From a checkpoint of a small mixture-of-experts model trained on Wikipedia.
Size: width 224, vocabulary 2048.
Below are experts of layer 6 (counted from 0) of a mixture-of-experts language model. Rows are named up (a neuron's input weights, with its number) and show model dimensions 0-223. Each number is 500 + 25 x the weight over its row's rms, rounded and kept within 0 to 999. Numbers have three digits each.
Before each expert's rows: "mostly gets" lists some tokens that are sent to it at least half of the time. This comes from a sample of Wikipedia text that the model never trained on.

# expert 0
mostly gets: "The", " The", " the", " United", " War", " League"
up0:479486512513511531453486485513509503457466480520492532543477473513513468495500524530467506495470461509507485490485504555523461514495506482510458444514497471515498475509476525510499481510527501496484542523517489503527513469515517527506505507512484473509468493509510523474487536510527539492531499502550502508525482492467490482541545506508486494555537506469511510458533522576478513498445507484502505496520487522510473445492473502530438505469512500502471487528554486485524548502479530499468511459494533497497471482526519515471464513512543501474489490460493509532525505514555434524490545533483499466525514491536504509468495534518514513496497490489491479505480490466463550544510
up1:487511512491461513553514493481475490474514491515512491521484540506509497529522549522518499487539527444493521504506456469438496461548531515530468512479520500545468513515507434490499495513516494471530491527496491451540531479459508536502496499520494483470509519490508487503508471487498468523483511477516517501499489508540510470488477483486506475521589515487550496564486499491463513508548489486524494462526453523472489507496529539463505464508499498485457518493525465485513460519535533477457487506531514503522461506494486471516498528475499471527508493528503463501548515483479488513468488506469512497526491469504466493512506459452538505522489507467489530535510524520508503517533
up2:523499493522476492481509534474452511483493519492501495497515463535515520553514524553516480508493498560486491515506504501485463510489499468522539491498503497504506507517479486458506480466535482468476514493496456505483477506490502490505521478504507517480498522498515455454526520541483456514513495501501473503510532528486452526470468488506498485454532500546494501444507489494484496477544523478536507454554450465515486491515500534474460474517500477501503480513489546522479534493479523465510498507492479555462481468442511520463502492495525490502473496523563524478532511500497482559517545467542494456511495558470497505493515513531497512496515518493500459471482543547504456477502
up3:547493527460468509446471530486530501497485509508513515463507521476523496510493485495536516494523505518464535530537505483503471420495499492527495486517507515505484500517560506525490482480457506511507519480509497505535522503468499500467504520508491504557504517488459466490496485487513463490509479479545481502518486501530531525536514497557494521487471478494454421502530467493566489504506491535516513480484509534490487487511496467495466482520488527511551494510512522548437514521502498521517472457483494503534483515554520465521499473512471533472468498468478508537514466507527497463530515464458492470498487524503508507486486526512500498490481483532483510467452482515454519516548
up4:488484504516468506501487451513476497516491482501534477499516487558486470450481454500550532528485482549476495507495559496501473496503510473506515471485482529467472487516488490508466533510502520553498454540505484444553502457505463493494522473521476512520506485511485483552492562491492474508521471517478495519468472502553524482504529500540475529505507508516511514469490554472529551507535509519504465477491550487525507513516510530491504492510511480487500497482474496468500488523540461506475509474472522512502487487527564531555463475473500477468474514480522498487503531464472491484508478498527526511500476522479531497463477512518500515482501471486483533525534530533489553514474
up5:455512505517493496491505493475559541518503504571471475515504476524475503488479484518521507488499474513514504487468504464509458472528520501528468494501520480524471448492490509506493559502527522492495518547482537523509454532465491470501499461525505486476466470484445482473559474530480522532534475479454480495493495519479522492488489514510488468449557528511434453506467506480541494548501503520490494533521487531494490487514496499509519508445432485518507525522516505498499471490505500491538488482507529516479497528549493504473474565494516498486475526479478520464486471493490507509505479498540497464495527489537491504516543483480522498533475475503516475503484506497498535469480
up6:465507489508526503512537550512471529508515490493508508492497529531513511494517497521489466478471503539506507523484498528476498451480477464524459498459517444531527476518535455465492416504508512507517488514509465507516489490512517562476504439506538493501522530521481511524502496474473485452469506540493522508503480513495495492524494525499477489497538470486493510520463496494497483571482529510479490512496464519489506531470483457502493469508538509555500502524503511527537535491508529501534500489558500517507453502505473501508550536460494478518500527515517519473475500527474506492460487500528522463431484507472503518523496514470480483507489488483494518461444497528497459541476
up7:481508471441456476475486498467482525498525482446546472492509483490463464522511535482454496485493541500514465515498539473544502530480494431463522477489517489530526493511514475492502501490491512489505515532499560490524533480487514538535511497527502493461507485521505451496485503521458467458483482494457482464555501463499478507512504516515514508505500483490466490465488462509507519514502519539495463495532507482499507516485455510531543519460473488506523498547465489540476531454545544489501525521524525516520497477480491471503473496446524490493518474508539468485495508513496481547470529478499550510495498522510524507497499466471474521540523480528520525513513529509451495514489
up8:490502502544492440521498432484535507505505487487466486457451485450478542511488507533495517509499509508507473488546505498479519472453454464498531478546520510480499495508532470484465490516543492502488495525493498493448472490518470514513443502493478511480516474458494503484470517499481492501487472519504456531511485530539483499495526491568488543486490485496515502476545486496469519544483475511485477539503493479531490511498485567510539471495504466482534493525490515488472484457497503522538547521482467498468508497482490486517520512502481501541491474514489499534470535486478489492507514502520492478514477444516555507532547519491473540498492473488506446512546519516526528506514
up9:468517432519484520491541487474482473505504532542542530518464468512459470491518501505441487485531488452513482521497498472503523499459467488524510502445478450508510500494516529497531539455498453485463516508517488505488500501509503490519515438548519502481497499460551513507502487509479483498537482494544507503452517514473501487515486520512500515468506501519534535503445528522497508494520576492522486515481453516513504488434486492486526511479497525524454505506450473546487502534493511506478479507483530496493493510538502479480516488472476508542480495502484514495471569482524492558500488508511521511516481474470503494504517512527540487524504474470525482504499471540507468484500
up10:488524526535468499479512459493494541491481489473471548513495545486494488489471530522516504510493466494472497488479450493507464487527543486467523500495527485507500476468512470523514519508525480513511505492491488483496502524487482506479512505497470528503559491507508464506534503525514532524494525509511504472458543532491543506485495530462506517537505502490512539482507555495495478452555460520498490534514522490540556483527450498508503479480508481519542494489467459529513494480484474539457499508496507519543496496504522524491468454519503464517476480503423490490495529438484496531499452490502538477533507487505471490504550484443472518493484506473443545510518533488473508520500
up11:463528461520501509463491525470464511514526450521540462490531511491471503482474525481511497485466494458469472482509519521475456520483521472476480490500505499508554495529522522513497508514517516529527508502520517507486479460479516490539493503480478521475461494533500519480507545530492525498486495501514482538481475479521574482493469492497506513494501510509519509510502512534493474502461530455505571515541527589489498479542497465492503479467490455473467497470464501501514488516524480506519527471515512506525518505522471536520530524465473493478533517481517516526505504547488527478500445489527496463455523533486436511543509505511498513472477471521461469494534481491487502493531
up12:470474510483560506492481484453496524503461506524487530503517519495499455471508519493487523504552511509492462462455530480422514541484466473496536493494476474460522530503543508476474445491488490513473478521504501455473513495528523528512462539519495488467512500517524484477506505482509501518497518497448515508472549522505516506490506505460510542486464516481554517491457504537486473497488484515486462539476507447529515523503482517523523515503483500477528519514464478487432492479493488495481501450474526495529527504472452490511492489481462520528457493473490523525497481501526520500534474502500521497508500502550479510475445489498486478526529521507490523497504484501525512437539
up13:483503530492490509485521491511522506487531488463504523472524536501512449533547480519468513490518538485463470502509519483480477494554492529492521528530484537505522477491520488528524528525481451452416480510487497504502441498468448473481514502501463523519480527547542479481458488486473467563496507487490479517492535485476526487491528479472506463508513481483512458495505522484480480525458476495465497532509489475452521495522468527523514464524512510532470507521538470501517470492493549468502502488503459492524527478503485469476492507529534508501540478532502519511513539466514483520491517478507510460540512492484503529511506503508466497492498506467526526528563517467511489458511
up14:478503484498512510520464484487490564503476480515506509490533497514478511495549453495539497530528558479503459487505476502502496491496529514474547489496480535532473472462489495496512524474489492516505495554470476536466509504501494510494514507512464529489445494510503525484530461454511487480485444472567456534472542526547481564486489488544523451528483500509498470542497481477501506532510495489492521489502472516499476449472511499483503478449502494526511484475483465530447468506482492522490532486509507482538482483469460517504507511533475515539475497508497546497544474485472485499533491478496519521477414501507531506499501497528529502514516490494519507509507514529487470504491
up15:420538464513530582543512534493536479497485472520482517513477528458540476482485557495482505499502456521495478485507513475475502471500496495490522512506462515491551509474516490477471493484461480499522509475520480479512533482467511492531546496480467479497526519508472518523518487496482500442472488504507494502484504556494498460511494486500483468489451444554511472521485468507485508484530461499487498474510507510506470517521515510532505487498509521464509505470504502482484456545442535495536489510517494476442489478528509477502468505532487502534456479500501511525484481557487512506483537507496454484497519507478483461480498505504493520501471486512500452461470497499518538518464
up16:484506499472479541511517539517535521510530479487497425485482508536457504533468514518499532516472532506500474546466481501454486453526503521504479514503481444525512502534513517466469525517489528521499464486508504445516481478509524473491484542511526514468511470540516444527526503463474484536500492501463510480466488520482555477521518536502518521455523501512492486523482483505510519504517513498493499453466492530499464453526489533479494490524475520469496543498514557503519496483520490491464511517513522485484485534489499501520457513502559521533480446526467495504525532553494489520496533494545525513494504482498494555469493482463492504494477472476514493483484465506517501538498
up17:491489473503512499469505484516521508457506543529513488488476531515500454499487508535507485530505521479481512501516528436522516505515492452517509504511482542526533483523474501519503519499489501499479498489510465461518526512466502516530535515539500482503488462466567468510505466501535475442506421485512516476515469535515540516494498550517463510483524486516552549510475442522526481499486495461504523470464498500502498543518492516530510522473509517496473543579466546511541535499516486467463487482508531535498514507535511525506492497497512527472484525530488492493509544485487507490495546472459518474503503513530492534523474484490495493498496502537519536454486469488475496498501
up18:467430468486482499463531484526557531486498474508481514507533522483465470476514473487441473492447471485508501488510499466527506523538518499495502489536531507513488495461544522482507464510497505483515506560512519523512498428540522479501516495481491508517490470500510485500458456484479533485473491500492509528468520512491483501535520502541496525524503528511491435514515523537511479471503481488520521487470470475459472488495573584512487502525503493526534489489506508477480498522506481533495499539494482495481538485503420504517476502465496490519498491477535486527491467526514492494527476478497498525505499506500507474484461480487484493486521487459495531533523518470526507463470
up19:514531528518504521515491448488466477498558511501517451478490523514502471503479509528513504509535508508525478511494515489526530523543560503515553463476511520532499507512493494479456444494515568486487482504477493501441494477508474477522496519475491521480476505518519479459511479498514491538469494506515515485491512504506526551446471449524489495483555486524491499501491512494495476504509455439476528485527459517510471488504533506505444489500516490516500505527519506500498497474483505520506493478511453516545530478477505475518547486505537509494511496476494520535490522484583529501517482479477504484508491508549464509504511505514528524539496524544504518450490504555470508543527
up20:510491497515548480450490489511516453487502492496521524487505500502482449471517481507507470478512479499470470506499561435506499491542482530494506535499559516546476490456559458499535486515505499482465525466543484534481502492523440533522517486489458561504465469485469490479505480528490443497522533520480529480481538471509523506519523506509543486484512498535511510485516507479522514548546499484468526496524489495516475488504537478514452497531485509468467448480486523501498486511514483451529482504469468521505523475505516507489496508506471568493522475459525475503507470513493522485529484471501527498495504504527495469481508508480480524491469539510522510478477463495489514465502
up21:534484452503499537450475464493490522479537504487528480479476542497527516500534480524518514542495519506497478463516528512483462462504504554481532496503475499544509522522527491504516508482509491458509496482503467508480480423474473517464477517485476525532469504509470468484514509500539507501491507472490493521519510518521481497523518529532499525498510543555494491501469493483499492523505499500491487524478492519457504526473479485506482463455519490517469539526542474455473528491512534554543508460517515486491493540505537543502490494515538511535466549510510507513468540524496488519511472509437509531509475498546519524469524494496545475482473493472474475509551484493496463539477
up22:524513474510500524452502484540505468531513469497544494516482515560518523536489527477492526517510453530455496515460515493474480505548488495489523485498477521492469511453502518443455491487501441533472513501521479501513527521481503521536522534503535496456484507538437494476520525512504461518512431505515462483496525527506494541491526543510529471460488486510518510509468503463495454501486476518478522477525531515477471507505500488512467507505499443483512531506513486468531474520537493539529507527492482518514503512496515523508490483475502476517480500496521505497479535520455436478498444523478539467466480525476485514518497554505489529479513485520500481519481533480501515528498
up23:515502497503487501460491490545518459546462481430491493536487532499483489493524491531549517481504493510512534511461507489535537493491502469536510519498495452520513524505495497476487514526505482490530491523494417494539497516505509529489509507492525518466532474481516456556511509491488475458462457502505491522497470515450526508516506484523524509533506526548526476522528476439491481500507504531444495504498517498495499499516514466489515497525490471499479462545501465529483499466515549517529511494495498530481429513490512490461554463507498483494491453482485484530491526471497537500505476536478515508503529526454514523518511505495541471511485486524483524517497516489498463490565
up24:519492489528547499482532524467467504510537503491501497496489473488502536476467501548506484484502511514433511492498517477513489457520490483528492515497484507525515532494471479505492546483527460499485489470519498471462497529499502491442535509436478461465529490518494457519486540501488503504484487516512504495507534502569481535509475474480517515495467505481536509494524455527465474471462527511527490493490500549509489500470518526507493491522496463502518484493494484507567507482452546569436493515506484500461553500457495494486508488520541545488507525481528518517477512530492483453478487541506504546470475525494529531496515507479538530500486475484510474504495539480489515521525
up25:496496515500524492496530526506490483488538482551512511492458442501521552502498494512487535502504534493489497542498459481493490483492517500487517481510523516520544540508483507473495489465493455513529474523517525488532498490473459511502524508494505544520529493500528483450498522516491475472505503570519509486508496487546533492494522519512502532479557502513493459534458507497492541487554513527471495531476461473518487493519501519449509507487511503526515485521496478459471493494511507476490507487537514513446523452475514473526471495511495498528481510509509559587440515433507481521491487465510459483453451508522491516502491490500493511514477526507501484475469519490498505443520
up26:547459519490491492557530468530488520441505451473448476489512456516501504527501497507485567459488473487486498520529456485486504499502485456479502475502491467495494496488522502503546512476505508514525501514500501479466537514475468506510474493534511498524485489526556427505477512442486494489474495502527498493505457515489531482506500479452456532486496490494493525538494502495464500477493476533477419472519478499464502525507493499513473471478475514553513510519490480487488498524507479523505504555509532542493492494490498456515489522495506489531540536481534533497554479475503552477488484523479482512540505498497528521528477494538481520477511507508461516517486544469497493498486
up27:497506502454517485509460509500506500505494509474464481473523528544483476500504519506515479503463533477545469504465484454499486479502482492515432476545490566492484543481504524480473499539538465499494518489482477489526512511478514526486484509487551514515476519482461497546494513451544553487523481531514532482493455474529541505506448497442522513478533506500475498542476523501507506499492488531480525491491488514482513558518500537533546517440464522498494462513516534503481531502501523521497513481505546491478582527511492506514515519489463542541505508505488514493507512503503519524481476504474510477500520526491507476480535474534491489515476515530494493477534469471492513469495
up28:483484482513496495503511462477499489547509501489507519549501498495525544475430516494531518521512482480508426517460500517496490497485509491504532506472466498481528487474528475514507527500500515522509466465488507524494488530498499524517509503534473512462451524491493499512475504461525450491485539480509518507544517519535515458493526465547511481523515490500501514516527432530483500471512525509512491524509524490524506477485509453518536498527485528509477463505491497479550496512527463512544518487495470449535468510481527472500461490458491524492507491465521520563535498528514491513498473469554528510470514529534544514487501509507540457508479496510462484526536529506546530526537
up29:478462512505510513466525460455484502515479499457476525485489507501502443480526522514520546506515495477505524447491431457486519508524508514533496505501481531519528480490485480531533483520510522498455468491476475459499482518484504508529542535495532542513515496501472472444508500489486495472507506530499467455484512520460515541496501492474447449529479505509481491518511493463487472512495528512512437488529518449477507503542510512490512551485472523463486540523519489524456530520517496508451480508500525522510551512498497493523506536509492490479475463482494507483493505474486519493507487507487500472476524510540523499494528482496432528528461489499494527474458507460535496454466
up30:489491478523509522532508528524505474479490531525501509468505509521479510472476505478494441571512502492513514514506444491481495508518505489527490509564493470521457544492523495518511464476522475451502483499480463517515503519491503493481501515483483461456523536520504503490481488461509471514503494505459513527478488502491529502492525500513492509453494504495538484480533503478508490506475492527483444499524529491527462532489491498516509540519502475537513452470532486499510530503531507489504550501519506542506545467444530525457523501478475452491508530508549499463522513530520457539471510540543534515508526523515475484458544490528539530463472492470506443491524509488501457476493
up31:455503486522511435478495479504502481478476477481557500521496500540504512533488502468465507500510525530502508530427457504481511496507493502541496488460470481455523528496492472491513494488442459463503486526496536516504468472521506507465449447541472477504507531476491526532535470532488508504495522493522477507494517506490493489566519460503483489451461460526520496527490523477496489496505507539517518514490493473458470471476546518488468484494501483506523480504489519480514532518492530478472463523522523496547487501492504524503491516488452498489503464492512506499501489459449438503453484511535474493533505478506468497446502506487540521513489514448503474493530500469525500523523
up32:514495497501495482494501486496511529544497495456512459491457526492458499505505473516439504455562507537525516530484466486523498466549483510478503487503506504514447489527474508448495512497509459492476469499531479494497441486513490448498516499502485514519502504520487509539509501496486534541439526509491498477504488492520515518485470550514503507471506491532466483535515535518456481503482477486491481538490468547466510469541517542497516514511544506519479494463514498500531503516504500533471545523519515495489502475495513465567510462468539547467461472480473487507477505508511476501480502485452487532512508536534546494532491535463520495483497511537524461500503465519509468533497
up33:524509502521505488470491511526478504532479507506515539461514509481487514502509468517482494501547479502518508487471533526490526527517446538529531479531520505510490483476469547478521532526550472499508511494496473507530460467460500522499489463497456513516499525489515506525518469448510495480479441499502492491444511483510497488482475494511495522505482498523423541490501552477508554476540473518459448493487511523491480495501492467509507522519497465502496496493521481565488478497488494468505529473544482531488556483485561457514485480526533461467477503525472487466542503477495499503463514507488537505521527494469469495449453509503512478499517503484528473502455503475471487510483
up34:503525467512540545485475489514449530469519496474535494458515508498472523547483462525502513512481490475509489528514511514501521519495460491498581510471525514526462519492463476467545507493495517506534500509465503560507487474483421525517507553539471521492492524478507516527521475486485501479487527531523503481491509507473530510503543485494446464479482533472496536508499505514514505495532524444525496490481528514526507470539511473520491476486490524541515469516496550515501475517532519506482536536515478537497505501462534560470529494533501475470488477506487515541536481528504488502494498476508432517496500517480492532496546511480490474480484505506493462497500489479493504520524
up35:546506506496477532450509471526483535513509519550513504537529502520550493476465454479491530505502484551511511514501543483499476527478526495469477543485485520499481484510480481475511513504527479508490513462533487470517524513563506500463543484490489492515522473506507522515512533491504534472459476481542470489489436486552478503521495481503445479496483503513515476516549530521486504554524496491503479497498528517528517489478498487536542521497537482473513478513488486516515477493509461521458521468509494510542502518512509493506495498529487473479492510451548490465515491489535502537473557485548550494501512510486442517508504531503491551462507478496509533459501526462477483476507
up36:458507508532515489527490518513500490509486483442503508504539510524456490472553470456497509471525513536531517535485434476502523486513501515524493525466501508475500487488509497459555495509485517484514499541468447510492518501524518471524485512533461488483506527478511491512508472537527521504522481521473463495471492519468489545509490496510489465479490470477451517536489472513522485506520523448493566558521512542469469525500513466496471526521513499467474481479496509503500503508501534469511506460498470528463539503439481532462559493502558498457505502506504549542457490487504506480528518456520491472499518482491472484480500501482494475506499494521496503515493527477476524534524
up37:505454530483519502509531486490490495502511509507488523507494498527504471544546479506499509477495508494509511496497510522447476489523484486511471511493537457492491503452533511512461460534501497584525465539544482495476503525482547484479512510498518492468535490560488506519509473462485492473478516482548512477508496491489485536526443505477537519519481506512527513473500475516536489545496523492522475522529500510538435489527482505504472517507497473478522504516520515514521486501471515538507535541480546549511546520494550506500510526469528504479456506487513497539478476482442479467487507480481538493492484514511442472516531478490455479480521464440517519470514506503496502474502
up38:504492494487511485469509512499523491510525507476466467474541532457528547547489495482532497510471500527524523519525505497481494483537520538557494523505482514472539503476501481473484494528549463472479491497492486509470490492482487509480524532556464471511542473515516481480515534495505500474507441535517490489477495508485486457462461467514494495517508528501515456503501527463508499477471454508522507513463529505578521477509482530522497490465499495538515508498511482469486494497508494494442510503497577519470488519507486530501486465541508522518522545525531512482533471548499500498519510474466538493515450509522510484522501483567536463488503494539543484501508482503491478466501
up39:492482553490464499494468499493492478471477508507502495540517506514534471545459453503516509501476526506482514470470534421489480465530521480557436519479538495501513501519498526506496510496527456495486495503518520506504526496537491464484508476543467532500485488504481535523501513460514492500488508522552475512508494512528501493518502500506441491464512465516544430487469504543517477514476500506508492459485487451442480497500508486486490494498505481488502491550499555494502507496466457506499517478448477494493514546487490482457493481496449497495525507508536475521479475494515491517472476510511481467525470502529496505455484482526460530521438487483488475482478511513471491496452
up40:469482517525485526515493513498497485445476497534490491431479522509490521467499506523472506470482491460449503488481495513499483528556463471492496498533508523515481502496445498473479527540488464489467485530471511451440535523535510514486477467476518490472504460490488467506513527448476516528484495554533504472519524508510504518489485500539434549485482500515523466503498508493499512496481516485473483439492479518497503523487495481495480515485514475518517471528512498523496509469535489517515493473481492463480480470495512516481501523498531507504485513507489519581549515517513475540495511525545513519520508491521492481492486453452436528476501500484484545466516546518501484514534
up41:510515460492476471478432465537481469458520520454485516457540506506477487459544537481496507494482463495522500484525505461512490527457489520508562506490551504461497480517475462500474494495531538515557481512497485537551509493486503484494479491535498457499491495503494527506518474503483511497493495514469507583478468509534493476481506487521521479485514481545519501462468516530494448532477474480516489476495474557474476505463529475483450489484488456483485514490480544500473506483487501497504565469502533539480491488495477514488490504475475464502464512517546515556478509502497498475450515493516503499491477491524518503525479473501501525506498481486474470520479512521487506491515
up42:520515490496516479508516474514532501513520473512546465457489489516520481513541522537491478499550504457515515500492510515477465503500492529523488473510484469494540475433501529490522488497500495475508500465502474503477518489523481526510480506502523502497481488491490516506517481500558501480520464526481490564537460537499482486522491479500514477480511475519501515559531457500471501547521468512508502531507416465507533489548526484507484475488486516539503479493502543530536486482486466497540519535517505549483485497525541530491490466494492514501454484506535528502490510510454490529492512495514550495516521471556474498477491498545486496516545506477511530485488507437457532483548
up43:491442501467494532487491523505480451503533503483491530445504524481480502524535484498516513477467521521443450479511495476489524528494510498533471519468491509472489492516485482513464493482508495493510484546508442487464575499498465478514501535499498513520485500476491452458457470462483503541511467476506483488471450508500471485490491500464458509493495526521509513544525527509494523526517518498487526505502480504526508520482475515513503512518539467514529506525480507511495519489480486474507500511500524510512455486467531545519450502514483479467453491494517552552486508504494503474472547513560439509481504488526529428495498509489531523492518508500491481515502563522476486483521
up44:466507491566494523471467473506485506508481501488522459478505513512534512494508487499540509466429496500494495514510500520509495517512501519464493523538538507501456517513506533463487505496520526513490523546544504516518474481506477543512498497480502532472440510511501480497475462541512467494537519481511464475506500497485552509510494557452477553484512528457497511479578490485468511537530511529483494461494476459512537526535510503533467484501504543487464492453471499511513474512472517511505447506518520498489462497476516504491508463495485484518524543494491474530494460509477453544499480497545518482463509510519527542519462531511507529475460499524469479495501502501509507467500
up45:477499455515519521496512534479502512474473563488514474497457504487509493501507473512474517497512473449533507521505528490499427484525537560517477516495511505444529480520527542491518515512531494528465440512520505556542491456480476487489521508503466533538502510518514530519476495496485462477515491524476506520494557516514496513471484525486484497495531529521513508535500473504485493456545505491506466466466502493496523475528525530498496475485502502520511489530507482483512425489518537552486483491499506473520487479458462448491507488519477505488519509553516516520505459495503481547528511449510465515442534471509529507505521521486515498520530507507494517508495503499483550518502
up46:530529466498481509535488525486484501520536492525531467521545499522504469541456487497520501513477470491492507493519471512484501446500461498472525498524472536470514475495493560551486501476480510500492496492566516517492489506460503487506462513526521458527496526481487507468541472515520491528533487500499508455506500525474496530539481511464462477505533465531456490495500467498514534445561442499497485519477494499497464500511517443491481514500461497507474506521482516516501485491501476495459480474511462497485463465457485498478486496443509495497456489515543517498499473512494484478475489490498455515532468471515515508510490493467517481558494502514537529494535550494470468501451
up47:461471492497515496462523491501526508519474486488526497505531501517512539538466491509523497494500502495520556486487493506498494479497539482489486481513543484470503539505518534427508506540488487522468494487501501515500472475482514505508480492487518495521489516495464565453502506505490452471490472485474500525538491507499491523495516534482493516516558506498486507474509535493463502518534481501488504490521491565489481567526509496461472460459436502520528512555505488518517451492463505496432510498495522561474485486514467479466523503480507470478506463490548487559479509504509542527507500547492528529511523501489465500517477489531516498441507518512519458510497469475502487533522
up48:527489471502545465508479518500524471480522482492511508523521485521491487529528497438481542458477467493470547486507473475538465524504531459482531570467527477530513507496537465525520505448492481520529500502486538518489479520455496494492464517520523494485510482520478510532497474541499522452476464543474481477484492527521536483525477487478523536472489523533460490514478500527480539461557489536481528523496516482489527517551463503499492474527561515514452489496530478527525451515471492547538519532522498486528482463493469489505481507526519512467520517509478509489503501506542520510530483495497495509504495493497506515511467519539477472501451485522493529480506494501494483484487
up49:497479510513536537499495495509492477539500499495480525506468449559551468485487517540548487489504525525509488493499431486523478496479465512490504501509504501492464547498532487516513505523526476503532503490493465510485513509504493447503502481505493478476506481473525483466485487500489506498515493497478479482459515534497497491496544528476515436520519500490506474505501528471521473545524497547484494478523489518496497523473542500461535489521460491531463513466508513542495525469527531510473511597505519513505523575456475462499498478475444476523489516477490507518532530484471488446509493472517502513544496471520512483526495492459544496492486487488523515534481503498507491452529
up50:526482484499481537551510517492520488508506520545508473540500545499498524498523556502502520509499494468502504492490523507532480479509453520508472489488492477504527447522487484502475463493520517527513522487530446502515496447462500495457505529475545506481469538478529489499506515521491467519492459526504478516482511500487506493425498520498513518517503484479525502504528514487538496543520514480463471475457443520534510484514540488490498490483479474543473457504508505513515476520498524510458476499513491487502505487503474520525520528494490500448545521546479499519470518548520497528477485531499462464527568547466520523464512510535494499497493494488458495530473507491540512570536
up51:486528502513519490502476489481561494466492518532493495470461486495501564515512502507483522467528516489540479501521492488501512458447496490512499505487520481510545564487488469503448496451473524559493481508471459489429537533527523522486508496486477538533516443502483515480501479485469547532467507548497491476506472512475508455513499503540514504508479539464536499519534469452543524485495498515527490501484488535488534528499491506518511533492521510506518462486500469513554477518518526513476488531484504506515492523511538534484463501502492502511489504530462500512507472510473494512501482444533507499528476513510510446504512509535503493467509485512510508519441518476456500502538
up52:475529479522488461522487482495539512451466522506466462498535509460476515514470481513505538494500454519455477481496539489501505496515488548539475479506500510472515434479544526531531493513532459453469504538526490506505500467519507525514521523510481540561482538522517467455486474491488530527518517499521503532500471528480516521524498497530500522437510469557520537493521502496498479489443515496480487492544472517535455528480470484509525487497511481498508518505489473484514505529493483473527518506498507516498476474452506535522489448508557485514486486495499523516483493522500464483504558518514490504484499477504518507494474475531481465541497466506532485481527473483472533491537
up53:455490476512495457539483493499510506473499520471505490524545489492515513436467484542502481536493487524507457502439546469476512502497481510511509506524526470459504467499470505461480513517517495517502482472509527503505518498486485477472469434478546486500528509501492505481439462521554525524454481536459451473505496506500479520495498523511495513472504535518524512500495524582462471531510498490480521509516504497533490525514486503513504546517480477484528477457483502446508530514510493495465517501502515531491495533465481488467533455511544506457503509477531465521520494476481502495527476525494496489470496553526491491509447541501518482494492506451487464481481467482506517498511
up54:503502482497494497549527488470535529508505482520466454491571480491498504500486473514545518576489502495502458513492521498483494518473534471517507505505522455532503528482491501498476476564550518447514497495528509509482518488505519463482490477476501514491511504485505458500510542475506493521505495486468524509516539494506451551524490532492468469486482476530525505512529505501497538511476505474551542486491479514529521522468463519532486491494472459525504498515520480489498520466510535527471497489520462530478539483517503546509500466482476485442448489505529493483487494568495526527507509543516524530498485490478500495439470524504505527511518532519447473481469506498539478505506
up55:506497462435534520482530484482457489493475510503477492495516479525520474529491507494522513518520556472508497509450485450546478525508467506530548488505487513503476524553536503544487500467497524497475532474467465492520489478491507476453489448502521514515509450532496515511463482447506504527502540501462481458483510491487552515463461495533536509467507503509474519517507475515509492546489506477498508516533505512509462479523517476472516491488509509550509441484521507512515542489529482536519486480499531551506499497498496460517538513503466529550511495506504497558473499517490526510491457483472463509484448519524490471470466522488508515493474475475499473466525495472501508519511
up56:518544464516529525499475450515494503484544526434513466506534510485469500553504513497469523483474529497480503520481501511487550520506534480494506514495491522513543521476431488521497464498491488507461525495500444504501492469492489500516487471468504520503512494484518459510477470484500475568450530518509497526496468534512452502505472475521524502487508508540475448507482487486493470493508544473494476492451518512497487498532520486511436471506509533523476489481444501537483476516496492512497460506509506479460520492466477496478532500472498500458495512513458532573487502498459498501494482510503486425510514543508522492487497498481465527499470534481479475503509478539487514502483
up57:522498532536512489496539468522461519492488501539475514470563492452502495508508504523508504496496488472499509511499497503505491504500499476503477495510520543508521500456468505521491541445496510495498489555495487495490491541506527494452515507478503468496465449534448513518535517487507496466537489479522484547460478505494522515524513462501507489566486508482500517555496539482504486510516490542468497495547498442488465483509505509529466513530479468476477501561468509489465478568506489508462549489484472494513479460503480530475495480465505495441494479482513480486500482498485499520479512479512509459532526464543508497500463498526520509508494471441474479516497515528512478456461
up58:478519528520525536486522460512464522490522556499507469495466497495502464513495495519490493495489509528533512437521502487512487469519474482552500465492510492483529506485431478494498550466477502468554504519529478513493503513489492504538513497489492518509506512554495497488501524481484493531470548542509508512500488472515472514478533490479502490530463489497496497497525558504499516516503468504478506509537499496494503461489545489502468510456503531493546526541494498514467550504532506490480524491489449504485534525510533513517483442489503503475534486497471539530532513533501473500446528516470471511542480520508479533531494489575487521517534532518540540476452523479535525492499
up59:547527480502496511516454492483544511492549458494484518498466521524505503510499502479452521492496435551537524514529530498520503479506521488491488487474507489511491467481518539509518512455482519482481522436504473473517506496481504521521507543495510514498455468513443490552550540475499484535510474500457444501488511492500481492529522533528503533464500504512486512520540528497518474516486473473488467495500488488483510467507527466529474498515540442518489490481466524512522504478549500525512547500449462492480503521491479525465476477517533487493479504496480474524482526505484469476467448502529507483543491494478508468526539492464501519473467515468491491523504523477475473468461
up60:479492521503501532489500516510531450542499465515508489491480485504539502479534545513458510499495529521509546522519512507489489486444521473482540490522476523521515479546481479465521504537501498524527521519458489507508474539487489506497504550503490530502507545490540493511524515475481515490518483539508484510539525505476472493514491502450505445508524514509469469524517472520539509488512495468498574461493535483479467490503557534531493492509520555524524526517480516514506505480505481481532486518456518491489475536519488531473520482464507515504481505510511507519529527546558489464502547479555474496454507501498564514537524492493495521488503471495509537500513512473482511527441
up61:526524507506537539534513477547531543524484503460503460567517497516457527506483485505512506477517458497506501533521502497543538491490527449441519509505496508490491477480456508539500517503537460498496507464458458495495517520472480524488529465490503519492510486507504451481483498508520455544501518466498496548524547534511491550534519479537487480496478478502508518478516557460447509511529479481486501512529522476475495483473545494476538507462471530483473502524506513491505497468503521469467500516520493506546518527522508515492545490498482472512480457520493494544480512483496536508505464519513512468491530461469487461470543465482519517515460492498519506472490487503498501522523
up62:504552490475527511524501502506507510523468495481489480481441515502530484479526519482498482538506524492467475554520474565493515494503482518504532519462511457486488494520497519525496499518485467473518512570526502479490485532497478488519517485518463510494490474466505474494523470482483528514494522574469473478482463485465504562518495476483493501497500493508489499485499522531461494440512536514487486523489537486504509478471492524511480501515496529496475495459524523539498507516525507517478503463530518450472496452508512475479508520495499519497449496521502521555552510491512503519465552521509546479503498508478495504482540487541451461519561451495460495513496479529492474492545